config = dict(
    num_hidden_layers=8,
    hidden_size=192,
    n_experts=96,
    experts_per_token=2,
    d_expert=144,
    d_shared_expert=0,
    hidden_act='swiglu',
    moe_layers=[2, 3, 4, 5, 6, 7],
    router_score='softmax',
    normalize_top_k=True,
    routed_scale=1.41,
    balance_loss=0.0126,
    balance_bias=False,
    router_noise=0.3,
    init_std_router=0.0324,
    lr_router=0.00262,
    vocab_size=32000,
    norm='rmsnorm',
    norm_eps=1e-05,
    tie_word_embeddings=True,
    optimizer='adamw',
    learning_rate=0.00185,
    beta1=0.9,
    beta2=0.99,
    batch_tokens=131072,
    max_seq_len=1024,
    train_tokens=840100000,
    max_steps=6410,
    dataset='wikipedia_en',
)
Below are experts of layer 4 (counted from 0) of a mixture-of-experts language model. Rows are named router (the router's row for the expert), down (a neuron's output weights, with its number) and show model dimensions 0-191. Each number is 128 + 32 x the weight over its row's rms, rounded and kept within 0 to 255. Numbers have three digits each.
Before each expert's rows: a language model's description of what the expert responds to. This comes from a sample of Wikipedia text that the model never trained on.

# expert 9
Final pieces of Latin, Greek or foreign-looking words, especially taxon names and club names, such as -idae, -ensis, -us, -ia.
router:137114137165139114097048115070110085145166118000172133119181075195147139153174123150179132106127140099101117123114207112149138148067110080158145178140101161145176147097170093143070139114114111117099129175145131149134166158148144121132106117135175167104139149103166118139150138104074119126167116164129141164136097143171090090143172155189122124099118118109138118115140111199151103117132099127142149087180091079091095104139098144121167134152113127119124137096094122073103130152153146127177125142089168137132072163153168145162129200117140140132133063114162043092134140130157112170
down1:151096084146129203142110126105137152111161133104125049173117078142135122209091138124109061086117144176121165176108128149176121106146176112169151143110149104115180169143096081131130116105095088133177107126120165107108094096069212191134107141153063139086109180145167136127071160111141113148135131179116109087118156139151113178114113098124121143139156168105182142103158170141107129100119144150144110166202157198133110132095164188117126110167154140115141197181153064088102148137160161146112140118147157117133059121141092095121121149106111161166150068168108165186176128112096120124
down2:181149153139124103151152115113128151135111153206149106083090129110170122133198171119172167121178184165112101118093111149101133142128071142090062114115151102157114148136135083121125100097148117121080151124085134126135123094129092135081130139154056159153187050096117176171117141110160127128112143102108161095140116168125120136159145125145143157112132124111127097135124135130120120094111136086095147141223000139162080092072162101119139217114086150206110150103174064132113118089147127164144160088143122143119164122071142065152123177175135117108123116061097124119085136133134101114
down3:106134114151120138168169147148116169119067128111157107103113161189139112150113127109146156176135133143156122110144098162105130126059140075048089184127160142162133143161072117104151137140155157098108091122147105064090067132133196107113126071199157171170091148086102135095154155147132105129099124125112104181126073076118100134163125161090117164150046124114206159148166107077101120142114159126165128180100092144100123175185121138129159147153102186141167132152090108161053156136135186115176105147109141076122090158115146104130105088137127110095123125118116093160121143100190216098
down4:146133144115138095113091113180112135101169119199146116088143160107127084132114128128180176139083151140048195152080157102163122162103100134141154169135090132139088140081065119141132110165187139146135115135120113104105095167136107115175130095180110147097084166136096150127149146168117101151124085125126176101146142140152149075176102187089070132166131131163104090129153076070179125153091195093109107136074082106150123149118180141184111152086187104115150110117143166214104179133150134086148115088133133150162161137059122171133117166146159164121162127078146180113060065148143141129

# expert 61
Short uppercase codes and symbols in tables and coordinates, such as MF, DF, FW, Jr, country codes, N/W letters and degree or minute marks.
router:129167093100066119109200093139147115089172098131131160150100184116138139109122102148053136144132164101066198123087052163181111149164145134112168115105114125145142142113122138169133101118085138142154140119111125095086100138144117123085112163135107146134124154093097095149144150144199165155091156099116127131132153096186117147166193072111158123155098108071168161146116140131077119132126107131133163132042128142122114154051163093138156152078173137172149185111139110092140124103168078126000116099119169129130160122102132118139066119073101134150143082123133167133062135158139100161
down0:127082118091138147115141120204173135128147176155155128192137132103150132156159129097112142100116176139088100131128148138107085125119136124083131097096178168143126124099088131166117152141120113169221142159119099159131050175130153096155119080066142104171119101141112189163156128113105130126141107119172114134150138136169142094157136158174119179153110145128152133210151121120171091102110128140142112129080034110177095098117130159137108005109162118117116132142143111112170093134071127170086090155118080116101068149123189174149074084124141119117176121079140115125081206108122135170
down1:153134135185098144097158109115131130129155111083138089150163133145110135124174148132149037117086215119129116230120118158178157133128129106162138085069115107110120130104128154157096185149155148114123100032107108137155079133132078116147115161156058095091153172115159219100116135189153106080130161063211203106135148135077137124104089165113101098129147149145172136131158151159146170135098136091113101127143142150140111104119135168134168054145149134115084134104171085177131133094051154124117136158097140109168130126121132115148157137127119125163144105135122113097089180137088084160
down2:147126077115134088173133085150212101090128111177175138153128107072144121180168156086144160140195139135109123098161122149149118142115108127095179109114123151132085100126129122169139122151100157055146168186159124215138080154100150144140073118133130142129074121152120136126084042082151124152151090139112128196134074140117087136165148181074080121154164140128079144125078138132127101233083104086141109085101156185189147127095097118182154068110160181160130129184121116151159128120134098108162117146157116177123148160133124070096127116073131143108151154120115117117108107107135146083
down3:133137124066161152096162077169155134124145098121120143112117129094115083107129134157089124143135138065105087179109104126118096119078156105106108114134131089166177137099091092129078118103113141099122135119158169101108102070079195168152130107102111123189068109160134077096179057159151154072128098147070116125156174031128166172143084098098164082159184134155063130189093141079090134115106137198120074070121130125120131122133150141125083106143082133119129117076176102140118148118091120164130100119104129137119070148145172155102108176148101151144131114062131135211114159091152140104

# expert 24
Word-internal pieces after a few letters, like ist, act, ear, ator, tic, ub, in Magistrates, Contact, Endearment.
router:144119137178118167156109092104130084144140036086088139100118163138117137184100077083122156097116130109131103167144173072071143096109185099181103130139113150075149141137141162120128159085144086106120141188140152151188144129077080175131181162162149142157119139150135194133094086131131106106123100159142080146087110110197122102128140212204148118121149110106111126160115106139102111078178073123154115107090121111139098110128125093098130142086105150111168138142089115054137117120122162139150120151126146166155111152093141188180141089101207147148183183119141116154136120077047114088
down1:135095141092120177120121140121159139163138104126109161116188104148127076090118108181157166092140126101140165115080140112119097095162109100150121110116125151090118140161184095120138190142170104117129076177091129161145087139114133114076126115185059083160126128180177149138183189103120145116065055111079117155117077177102178141148141093123177129128102147110153140126097099116114074135159150082120115073146147128074126162000140118169074070132099111132132155114109128144127125141182113088159105107108100102173162151102152084144153156160137109076145097208137145128134104152094137078
down2:103140140158103129135100171114113139148157138120163117110061149146182144110137134146140162085151069146129132176169118187085109144148055140063101199141147147112142149170116106111070130104120092136243125089114106075144133096084185106150121129124145105228119119108135166145175113057130119156113083139128131169115098119103106182142143149096157133153079158113201131138142087145134103130128075115163122141095147161115133126142128094146145114090109179160100168160161147115088107154120128072140206137200111128138133091139111163152123121106087119150087144119130075087184193132126175190
down3:175097087104123086157085106125123125155175086105129092172096137098135080127082190199145118082117102110082087090083113166120152103182098109153164134109130135111112105065155146174110190175152134059084135112089114196146160132154052125108126162092119150165168120195114141127128106158150136106128147132179114155195136181114191157170115119126081120125093118141114123051133142146144105102158099155171137078157118087073152135072158170096160132113152126132081131136131160095130160153157087064156114131100159098165120100161136171110133129128167069140142116083119186094142086135102073119
down4:060098168150055062077170142114144116145112056148100154134069147078128144152120161109149225177158110126116092140093099086062127147112099110159085104121122127142092133118133095103090147100127119164142133116144163076115096073082118170139112094097114168108138131139103126154144097114138072069101123153123213153122117116119170186164167165180133118111143114149140149186134126137096138126099092081136136143141058189158094130135158106129085171126177091117124201112123145110143165167115145120113133139185157132130190161129166132128101101185106156151177086183083099123158162093142097154

# expert 3
First names in person names, often in cast lists, credits or name lists, such as John, David, Peter, André.
router:160166120135157103147139129126121130156151198032138126160090153123130166075103101130125141102155132071193124072102202119055131195168093134084160090169072105144099151125156093142159143097122156184135140145134122186093077161122144080117154149106143102126088094162142153134130184086141139157130135118120138130107116098137167167148109094048137069113037112138145097128095103139121113126061162127099104093078098111146121135158166106154107125183147165125156117179114111121098165118074160126206118134124120120135113102184147140091107146163110143120125141060102104077154098194087141117
down0:098073087104147135103070136135145123132144105159175059107185093135110138140146129130144130121153120120096164120113134068167080132087153068165118138132193127121187122093152127150136123144072129191076136156174031148140135092107128144138110151131123132163186138081172078127131108171104107106134168145142131121072170172188123096041138085168129126133131119145143098135198141135085158081174153152123121147231215156108110111148138146145124133146135091113125115118090164135088086158148171140124115157088142079136092156131158153128098167124104147157152125108201069118144122090172104161
down1:074084133121165096143105088113083170166137109049140118048040097097152072122155154141130156108119134122104141118141128205079135159119105087125142123170110136112077115084113121123146104115172087109109151149122078116172140134139194146143120138165125096098108092150171161151080167198131093187140149191140122085143114115099107092121154150100165195142072060136175091099111111163104059160085149141089149087088152068142142107142179089103116084149082089148110106115163132085174119155073099141173134145156122098111118077129146126100097135142137113163149128179128131149137187116103137147
down2:125146128148149063131122109177087123088084188185092108070094136136091126126136155082177116178111123135081126164108144113133123162154117134116109174147145179124125121147130163103121158145123111090111128112184155094081083147116111172150128101169099142160157142054128144135163129099084111068095079136115096126123114105181069117158185136144165146143192078166140093166143112155111090028095093092138109134179083140110053137103108081101107121145128111132106154080150110160090189125157129152102149194133123141178175120142172109155129125135180127119140021108066124135105100102158112104
down3:132149130120082091072094138157140126089113156088105112140149135138198149154141187121145078065119128126116154206161103091189108000074185086138137140113160161118121147147142062086088175160168093128130145117137109102178137050082126196113104163122145132166154129101143163149163080144101179083073105118129129129167111135163103092070153111153086131166158137089156160166124126107111165155104119098139148146182159173131153142128134148124153101150127109157118135137138182131174092151108128124062137149148118124136120114088117133116099111104133105129130118140128054184105130086136133169

# expert 33
Coordinating words joining words or phrases, mostly "and", also or, &, but, nor, between nouns, names or dates.
router:096209152151163090178148149154096128121141154200142157164129161128134149128099118122110084082108159136123129061179144175181116159156113065116195126173060183120081113108106209085129168187166105111130139144087124104121120146187075179145134160177082137100164148131058158138164165161103126101150133120124138109154111108081091088170136095118128100111071111127115117109173143106164132101193082125098180106182164148162154119132152149153109178151120128175181157167137175092123106120094116141208091143124136093116182126147120097122103073119131159132092119126099170144153144141130114135
down0:144162106127093115108137103109111052139137132131164169140127178140125151120099131127106139108174105119102069171121109149114111105077071140096053166148125144124119157136105099146165084117158112118156108133169142123109120123149147096131162099120186120138138163086149095133117122162113099070102160055130144094152158158100150090112103028123136164085117113141045082150128184121128145140097124144113096174109156210160155119118133137093114098146066134112080250091168098083150118051140139106230107122121155113093087147165111104119164155157159117117123115077145163160164089136117112129
down1:130114138128141114167096136175092141140092149100116110083144140148171150153134089118148097063117088114167173102124116102155144192072110137126141101124129110170180124125118122136136148170098146177111109104088061141144078140133125134055179119109102138093108137124117155115153159108092153124045101116072117132096163168131112107073162132109212104147104096126129197109087105169111185157133158162131084101131145075109084104126105097133147157134139127144177104085073155168155144139129145096098166123161124099183209108121193170101132149106152116118123155096105014043098115076125093142
down2:104089104161154053136060160130135125145154116041144146084097082132169086132115129125161186135113085174139145123138153081141131122139078132087105093108151100136162104093137108149194097074143053216144073161096191142166118136134067136133103098138121122138138125129130135132128163146111170158077072129128186134122084095131178137133117122171129143131085130185106127106098147153152147084090109142143175142207107074098149158147134097147125198135137159101136080139116104094087119101071129078090137104140129074124085112143102158121096097158067133076134129162138043103144141086125149112
down3:156046113151151130103107123084160131119127085169180111121093089176076100143033132135118142182138149104133129159079142070153140098123116155168094125195143112157216119157159094131082169110188129134074117130135062153133109096165166151160105081098123136101099128117159073127119139136163074078159170130185147109127099119131100145168119135125119103144138152117113176137170074138075140101085115174121136106133143097075052135112198126119147124121165116073097113149132122165100144093128092135179129115094190119131138156102198150155145149128094068117129109153194083102130099131136169171

# expert 5
Nouns naming a person's role or relation in biographies and infoboxes, such as footballer, politician, producer, father, coach.
router:155180096140162108114083118082083145091139096043109046152129078158107139141145131134098088121089096125121186170088155113128164097112152110157196135088077085176159150134161153131097063146145100101108145122191099153174165142122132177173125117094093097099056124145136141121125119118195154076133149108117118147119166159122137121067116132102107133124156174133096152137161159170160210131100089098094142086126060151161177141099162172122099115154173168128208126183112111115159137128144152137117165183147144130128058116116069155136143141142070138126105099110118090126165134124089134174
down0:135141117174136053194099114095116140115063117232121072105123097136146106115171180110126166153081136126173144124133156193101120107149153120125140130147174170136089122123148132122106163135147125160099147159098098120150130157125134109160202121184080147165133178146109138113173165158099112128162161166081153188121103144142123121099190110180109145119166120155160131114096119150123132064127060183136182113188205083143155135181131153170124119103189138149104158157101122090150144128067150160095152119143153083120149156154108116130174127163134090116109128161160154085106077068117087201
down1:191094132145130149132110139175126140110107181153120175094161119124158141118153101119182194083145213098073139137177117155104139138193089110124144141124099104138119131137142185155096176191114092013121120112120164127097088166158101165187165071140123128136160177140172096114160158096102096118155086134133178120152101073153120104135119151145091108110127104187059046102161111116176153121119166134078110106114092094147139100116115102176154145121082130124116066125092132143132150094155141118155131117123061097142152123122163097140162124112165122126122130129147014127156164123093158102
down2:134171095103136095100141104106210109137137110189173148078148110159177163168125116168123085159121144094152155146117162115119070183107148191131071111148127110117126120137105165169125102114153120080098136166148165147162109185162161179140053156091129159128156113124203126132150136099142144109061137055108154137140127078187198151105023080113135129079166140114100160104150150110142103125122156098165129101117109104144084178179117116083142117113122125121137133140129088112141114104129111111116128083094143092160145049177103143171133105090134084098102094076176201133148154153155158149
down3:163151100203095129146076102120167090153136160116121159112160159116129113100084120147162123131112184127158107124089154167129181148170138125154065158110083103169090119120176146098123124152186144141077171103133138142141068114060134090169164146157114131113123098112167136137201056151099092105121187095085149158154156186127193165138091161134191165066105172104113149194055140154117152120143119156086156111130125142134097080154083120139187145128145146159150104092045133119113172157153110134178130135085122187132119119100162115171134102140187165124101104107136108110085086174142154130

# expert 56
Short letter pieces inside rare or foreign proper names, like im in "Bimson", ur, ez, ör, ş.
router:180090161248109135087085148131119109129126121053194116182098120190177090119148110055166108140099101118141127141091128079061102105140155153109109149152143164110151134118103107096080101110117101134123132111160184135126106157157150145115109120167193074138178203161087153114135126125065131125133152119126109128133121057189098159152110108183136161133120124135092097199091080123118131129136131082155136084102104114144151176183101128103111103122122179119163070152104133154136162164133145132173093143147137149099130185130133108155115167096181155158098143118124069135142101063145094075
down0:147142155130108110106145109068161111144156137176111079150171144157149102139128113112181189140173185147151101106098154109092116112060125156188171133135171133125145148107157121190184126149156125100140141236081144169148173144136170133069141111108132138139046121119140105162078130136189114179104101084055163072125100173122119169144175119077200156162138151131092095114129113153169139132161120119087134094070079131139106156110171103202141125119034119125076115100139113101138134148117093110158157134115132151131142117179120098114143149127162131154092161073100135092144124128107179090
down1:149121136115140138118122143091098090168096150196122133118087157102067118127145122158134147107083107097158124116185132101147113088142114145098145132111130142116122094187162132147033152125135077087157107145131129083091104102120106119158155139103138132121169140121137126110124156124133094145098213130085129108105134102174182149188156064099129117136140057080122090149122120170114121067141100123158081073190151143141111194139177163136171143153148151129135100161117120125121156191170080096158081158195133100126129201076126138130065104156110085121105152179155120142225118137077139039
down2:100120152086125157128110141151170137170140058131057122064109178112093160148118173123029146085151116155138149140145099076135116130150161078104162133119124133110090140121156106089095145117096155170116113120121114098137116120138150169161151083171181135125160123145133060164143132134056122074156135146109146078082167160122097161137165152118108149139103181129164188113108171115124135145115121158088078128138195178136103186143137118123117162163121127085127102176113145141113088150113104123084173137158162136087092061144046133174134158132126115157192107131199163120179215141116138192
down3:157120073144104116179167138096090118103110128124141112121142111192103134125113179152138161169140163162162089190136130164030149128142209126180097058110150115098118100122172165166132072122099098097100172185166123135136183119086134133117133181138074162128143151191144194111126114181067065111094136135078172148106120139087144142115103114124153167140140142183099065130127181116112155118132146160089102078126145160155113137158143158160056133082120142169148137176121134177111096124083154105075132117130105127131122055146168134147169114133128108112078131096132122127097151083080094185

# expert 1
Middle syllable pieces inside longer words, often after prefixes like con-, pro-, re-, such as vin in convinced, min in contaminated, uff in handcuffed.
router:117106107167192130122100137075119132096112104123136084164166161135130108185119124095160125146096131142071110189078111121080144150105139156145134081143139091093132097162134129123067135144136139126125069117155185145122099078117101094111159089147125111190169167155183152186131159108092097147143113183154143110109136106181066167165069197105145098100111067074068131125081167150115083158078125103172104149087165117107173106187070112109128088109120098135107129070093102165117138108141100102133128131130136147087113180172113191108177133125144100160184166152098118080158171076125132075
down1:169183109083189171147113114099173079176122085057111143133115160115155110105081151119118168165122197133113123111133080091091186130102181083138088132121195097081099104075125116103123147172105122161131169065151167071048153166117171102124146120114145170118157146064091126142154131130104123074092118173130144183139132128138155117170140108132158122080092104116137158119046133131130128112064126066147097125156136104147163129108072089132174147113159099136145131115114132074060111066119098087071087103135120145145118086165179154134146112140170121151148146151114064123154126102148098162
down2:148171135117132055093089119110079168150163150164123146187118093120093139114196134109095124102150092119156157144102147151169082098109094113131093146125072177125111120117151151130120100175151148096155153179118164185139107133097105154132176089076167094121108100125150110124085143110164108131187125117150189087106135107153219167092046082143173100134067170170152137137127072148071166182162180105122109075073168106166151116115151119111179087160151166064117176143091099138093122137099108135165123199150123120129141139134120193105106179069131134151126133097174109101123138140132151110
down3:155186145115145121141125130151113085156113132144128117095106119093176126071151130164135141073157139048147153135124103151120098110092118094117098097129122169145123127146101134149099114143104113117175072122221127161122060137134122111074107084118144098148110148132079063081180101142122114051167144112193136136138132113115130122127148107103146151124140058081174148125129202133160138093109088093162064141116168117196169108167116129106151105133085081191120149130121115157112116090079108140106056071123153072084083140145083117118088060078156149120112135112067080067111114069131163124
down4:100054145097099125124136121114194162150100100161117158087114136131164141159135154149113131148206121097105122168123125099167110176071143098075038116109124057171101134104121087148161146080103172118153123105076124109151132070151098119090137093169120106088127191141062123116208136142145100091163117147109086116193164123059139101149143130089123171149142102114116115140129141089125082158074141101141151133153098157152148132180083112103095120146123127130159123103102096132143129120133139124015102085111126122120129143153130124174086106104130187102148139120102035059118077074122135100

# expert 21
The word "to" after verbs, adjectives or nouns, plus modal and auxiliary verbs such as would, can, may, must, did.
router:148113117132129163157127120142171118131104116172147142109109096138162101122152106120131118134119168167098115120170080170129092144152165121116177177062067074075114127186093221102139155117150082185124144157106125149082098106138148091084165105108164199130125145077156128167124126155154142159091137131152164199123089089041078093133117123084100117160119119136152143126170106084151106108124211104136146117141126152112166123190142141176180194149150099157181150146130149085162146165124148188136112117095182120133213122096117122177139098157129104137118174148123201092160077122146105137
down1:104096049148154115164124171123128139141109054084107194102095131123121156114081119100071089122121140150165168106134138084137171187143161079141108132104113082144104132166159082101084110137131143146125172180130116098134109124110120096129118101108132199108040097124145101143092186201141137141112112169124115091109125179119120142116136122116155184140188076131112157086144135083172172166066154118122115182109145107161105157142095161150082111141156100077139058142140080149049142087143138139126122140123081103132139181131146092162151188133186176209090142099130118121107160164155162111
down2:157180101156125174148065095095201135174082165146156148131119156117096128149172136116117142116121179137142141126181127093147069125073139176150192084128207124164100138123129137108181143137159134132097152065088164146132120128163197148143163117136169104056181089079142184068124106114124161124198166133116132137068112167106113144134124084123146067069100115143161116120087138080137134092122112111186140065098108197110104157165131126127145171092180118142177115089114091152068140145114149136115156131105159116126167139153107136143080106161147120109133125209142162085151104124140127186
down3:092111092107179168082144078137105080081128148089138134143156124133111123140090134160094086196049044150149128127084107117181080134159106142188105120123114068084150125095106085188118199149111169142054145130170068098140111119116155075071154132141155134082117129133139160118154099118154122094153073200098153199121169144125072099109144098122148121135125095145121069193087115124108152140114134151147080139129094062114145108132179144141159090117097131113165075148124139151109099120114109151118105153099086127126134120130190108062097146084147149066141141173107078170135134112150140137
down4:131105101076188181098202136110133100105041137119124095104121130123152209114069188102179088134130114148135151111098121177153152150179122158133110144142124106173109117115109128086201157064170084100114112110115117136139173068125130111106110124119123105135143157102149143094144156118151111111087047171108134151151120134134099121173141094093115129062153130131182123150095187123117158175130149106127121115101143154106107187129142121129138171127184116069104120150112128144220113168133151194136116140147162174142149091167138107062099129049161123110114103142142232120131158084123149151

# expert 51
Conjunctions and linkers starting a new clause, such as that, but, when, although, because, However, often after a comma.
router:109140118158093141140191056126206056114159126157085183061152105100188108178113142097104138134080099078120107099140163153141119170215173171092161200206115181134100103132114132141125133140104105140111142080102135151103076114109125165112125116156102130137174147087092118109149121147162147163196123127061133175142187172088127148136148115113126093080166115145092112161153074139180083127148112121195092156116161160156116119066166137136087144201144133102098123160130127112125109124114113148096143091168116135108162110097162157129105140116114121132170107135104173165140127119085057101
down0:127141081118163149192080060128150097102177103172125133113141154135154113132081161116157173092180162128066106183124143131041080117186121141150142146180089126121092155120180121122123164142136133129134133104125134172128122114070120111107145108131186155114098092104129115117134181107146151213181106083112153154107101112112107130182161160161148142105190141143098080145127087192162105105149124109174143123063108064113067106158194172113089162106128118089145103125161105137082117076055147133074101159201135120107165119152175136158132103102131169131113095110140075088150093103122132106
down1:121105061086144176089077110133117130105122141105066149160123187115066074153102121123084090128106136147108150134140135073141183101113136166105108064094126061107074137161108138143154093115133134090125120118134160122121135112153102136147102083134126133090154100110182113122164102160105130139089067118081138151103144165086099134119092162106143096114154140164108119164142054045166150152145142074130115112059120088080126083140160146136104206181128094096098133149110095164141148174142132167078146122064061185092049165086123124108121077123143128168141093153096138135094113111202134101
down2:093202143141107178134125130090108084116161173250112155154145106036130100120072180145106137201097092106172111204081117149092162043180139177153120109107146105121146153133119144097130145125101130179061086119087139093148158061086095124097082119080083137153105101112105080117127125109117179179151106103092107158162150124102160134099111118147110106131121162127123120149097152147084204125122160123186112122106143088127142122111164119151100122119129140135148181121115155172116102128107195094150174091136121163082098141153131159128102146105163125148136171140114154165135173125129111077
down3:107106158124087146099057162075071142120075151140096117123158140117112122099096106164130186130128077155142089112138147112120146113101095084101107149083119124083135121161164111107127127100076119164149101124151126092143148109132120132170084126101093090071140090123205098117149141152099174118151154102117125149128167141141143092090141107150183153114102075079083096130147086062124139159121137178156114084105098085111111066120157069157133158117102151055134105157082107067097140166122120155125157127099139136128030145160127101140105123088042177115136128183136067132165120058199130059

# expert 19
Pronouns and relative words starting a clause before a verb, such as he, it, they, which, who, that, with auxiliaries had, has.
router:146157044180094144209172093153153154154100122135124151083186115148138130102165149114120128127118089050129172112149106145154153133145163145071177190118135173119169122103113167174122121130124079099169180141141096178109142154114141117123213129169077114132146183093101125101126135144130150119149168075119115100084114140065098107112121140142108102125125117165147157148141167102128126105111097108164189153090109109125095132121122113116078089070180117119118155093126124179150078142194157123077157151118186109138098120156126110121188120161110109075086133143115132025126071085125099199
down0:124140125126058101171106153107147106096168116222130200083142142099150146085125137122164121132115108101094157118083066228109111168123113115116136095171122166095125134109118136151104141144178129128128172154100125178161122152116117160184076163128115173168138121086149165118187157146123083159106081092117085113151128175131159116132119127106146159112164137170121190107137131131117130131129150122123127150152123156115106147037153128139142144141196152116142165123137126169167135137145118121145119076107114122138137076127127109128165168162175153118117141108108255050158097123092132138
down1:164161151126171102103138146145132163142124118114080138149110180210138109093176162098129101102102089160028137118082124130100140201198088153169050096155069089074131143119157145161119085093131090112167065174146127131137071107120099147077121085104131167135097085104094092136142119126071097157095084115141127159134113129084091135205172122131135131157129137107138114118118092123115155134127097115099041179085141159166163132123112142115130153087139106153126155134172121164116131122151083130142199086094128148125124157156121112163154158126168110127085096147175054173071122126120111073
down2:127079076143168164069129125167118187162102121231142151130110130117156104153144111189161138124175148158107132159138138167164159115183167168165100121145101046173192141144113150116126143194139104080119106097105110121117130156149121121101136173135122097147147103184103108103090150112132073142119147118100117121190141171146123181139146075087142169139178186136097111074057091097090127117118136140125170066139194096134130088124122149098162140185083145165109210112110135128158129125152101124119158141134096164129173107135149161090128195091164086130110134145128181132084093153085121072
down3:184118100121086122147068161136110159153121114096172161048132123190168096146144124169168140173154126142157081113106020086130155141136110119155184143124080128173100161142137142144145081127159150118162180103097116098097133086116211161135075075103104125113156135154114101123090155107156091129137156064149104130142140095081127098189148126103136090198130127115089132132187137153138139116097158106123130115148133098161182129165137119150130126170121164182141152208181091162161091080142095132091125115151140137130168126130158163098099156123130145153135078075126233076140126131080122103

# expert 7
Final word pieces of surnames and place names after a first piece, such as wood in Midwood, ley, ton, ner in Brookner, elli in Pirelli.
router:155091082159201126125074131080150107132123114055139071139166141119201147120143118145209129097141129108100129142058194128124175192105155158138154117142181126093152115112139077152127113183106156127114115129174124148100108098079097169154111140178103162135184122086179130105077157108115122109161152111118149116092145127190098104164075145157132123178106148150092098074106078090162117116135116114147159172111148104128131121186103084081156118121105123096147097090073149104048064138185169108170115131144124160157103161156135168103143164143121097107152134097105075146161130081169086082
down0:140142094104111124116135104130099139130135105105124097154097144124123099123151083115093032102170127122082163163122126173226143143127155133183194108114130135099200137072107150117135043211160152091087149100112135140184099133173059167134112110114104161146137123164171176168057115164125147147118122125154137138052183147127157090085138102163124105153154093171093051103134153113127160124130160143126146119160065087136142112133079154126105142179101134176127104120129136158111169138121104186157172205074132133106141160141144171146133116151112123111144124091184177110083130170128098123
down1:117123122127145127071095131140121159148142157088105102210149123171077138113121121155117096166166075173147096169140154134125098159089137114160113118069191048052147166130119180145173176108082122146124041110145124156139169130125145208087123098120113126104117097147088109122140081180153144118169163138110159103131123169105157120117138144132134112140107190107100064104122157112114133181154123164109155121168151115160128103154157122140138113139170111102129177144108103111121147129127173100000167154113149149118073108159067104178090107114138144141187116130085081076150164119069119148
down2:120108095070169105195092145134091165181128178112139086170109086111134141098069128125103148135156120157048133127176124082147120126146177108142091130112162170127205121050088149138145101111125116124107131161155126126083109071061151151123132100136139160176131136141212108077125098132171151057132158121157137095097163108124088097135113118117115145151117156150166207179107209095141135074122130143151117162145138177144112121115100094117117163124110097092137185167138098143163146071109093089103126103132086057174132163099104146107136134099120112139142169122128111111203196135179152163
down3:124156142173110120199109138111062157105120147190166137134141120131142152088137181105127192117108134084154148120099165141087149132134085166120154110135079153165108146192125139114120128121100141131147141159099132121118157108129147121150134122128128099147121100168112125164137194104161107134065155168075142081126110123105123161167129123054156169114083127078130144152074123150160133068069155122063077160088075081096114140172172129164096096106113197186152143148183098111114143063047110174201110134176125123131186128093124176115100135153092094144122175112130204126106133118053106114

# expert 27
Abstract or role nouns after a, an, his or its, such as interview, role, relationship, deal, loan, contract.
router:084216142107133121079108110130117098105150125096149100188123115151105130153109139096108117123097096159104146150138190058115127067105132117146203118143178137136095147115117144170105078157132138063160127143145113164141122107109111135123128138072036124153100093179092113118099157173184136113134146129128123099086093093119137174092100143088125163112179154126092165144153129145144179116149176092071096119076080155118113159145096171129130139149068137085166089168193111169199148130166120125031133189118123123126061093115108157123072136139101159119168142163121098154138093117064153160
down1:099146126150130119082118131101126170079105135091131136110106097079153069110031147137148114178130096132124137066161115070134081067140143100178156094165101134119097136162165145152059110084149155157170116111174110038153156142141136141167131114077151135131132150134193137091157142143146110143166110120113121136148073090151141106139133158168128176150052141126091139122168178069181154101174078127080154100137139112125130134079143103071087139087094140107133160166141106107152132120156062155167148144108175101106017160136109162111131162155172116090148066110131170129109138096147102109
down2:148141124152116104148116107120135141081139127089142178057079116117089147154137134146185145180155110159104125159165126126087097216135111105101144101167087158114129115109089096176041156187150168134128122159108104084107091119131116142132214098118172140136091132134139115132117191155084164139179106143066148087111116117173129134187149138174141140166146096113139123090176151096135103098059128141124096129058105093125138119106168153066133172079100152091130061090137086154104153082137142151076144124119105127085081175104139090173147125147102142071147131131148039144204119116148118115
down3:139069106089105088143133144169164156113181116061130091103167127074052073132077128146201145152167109169109132147065138138132064142151180170135167119100086134106126105103101103134127122158081131145101103131107085076135137143182137120191114112177155111089114130077147156133153105115112192187071126136160115106128145137121120176166192156141096106097163094099135150100145147164157150132071153154170096142085087064112183120133126170119120117120122125138144185143140095115149169127122124163089136088147116185088101184112214124106106134139102121077118050149124186148156120123147088121
down4:121089109081161130149125095163205111132173144134108102118123128165124128145084121059120213164158151159097158110142120100102110199103112136160052137099132119068117160171143125152148080089147090078143131121185157166137118153119083128157087076160167150113149137096120103103079148114165123128159093144129116078160081081161150144174151155088140112098143114119098060097186122115181142083114120107116117084133086094122130158129087134075165149147142156183117082137131103172073093150145137189169073111087086085073078125131148189131079150157138124074114146116118069116140141130183152106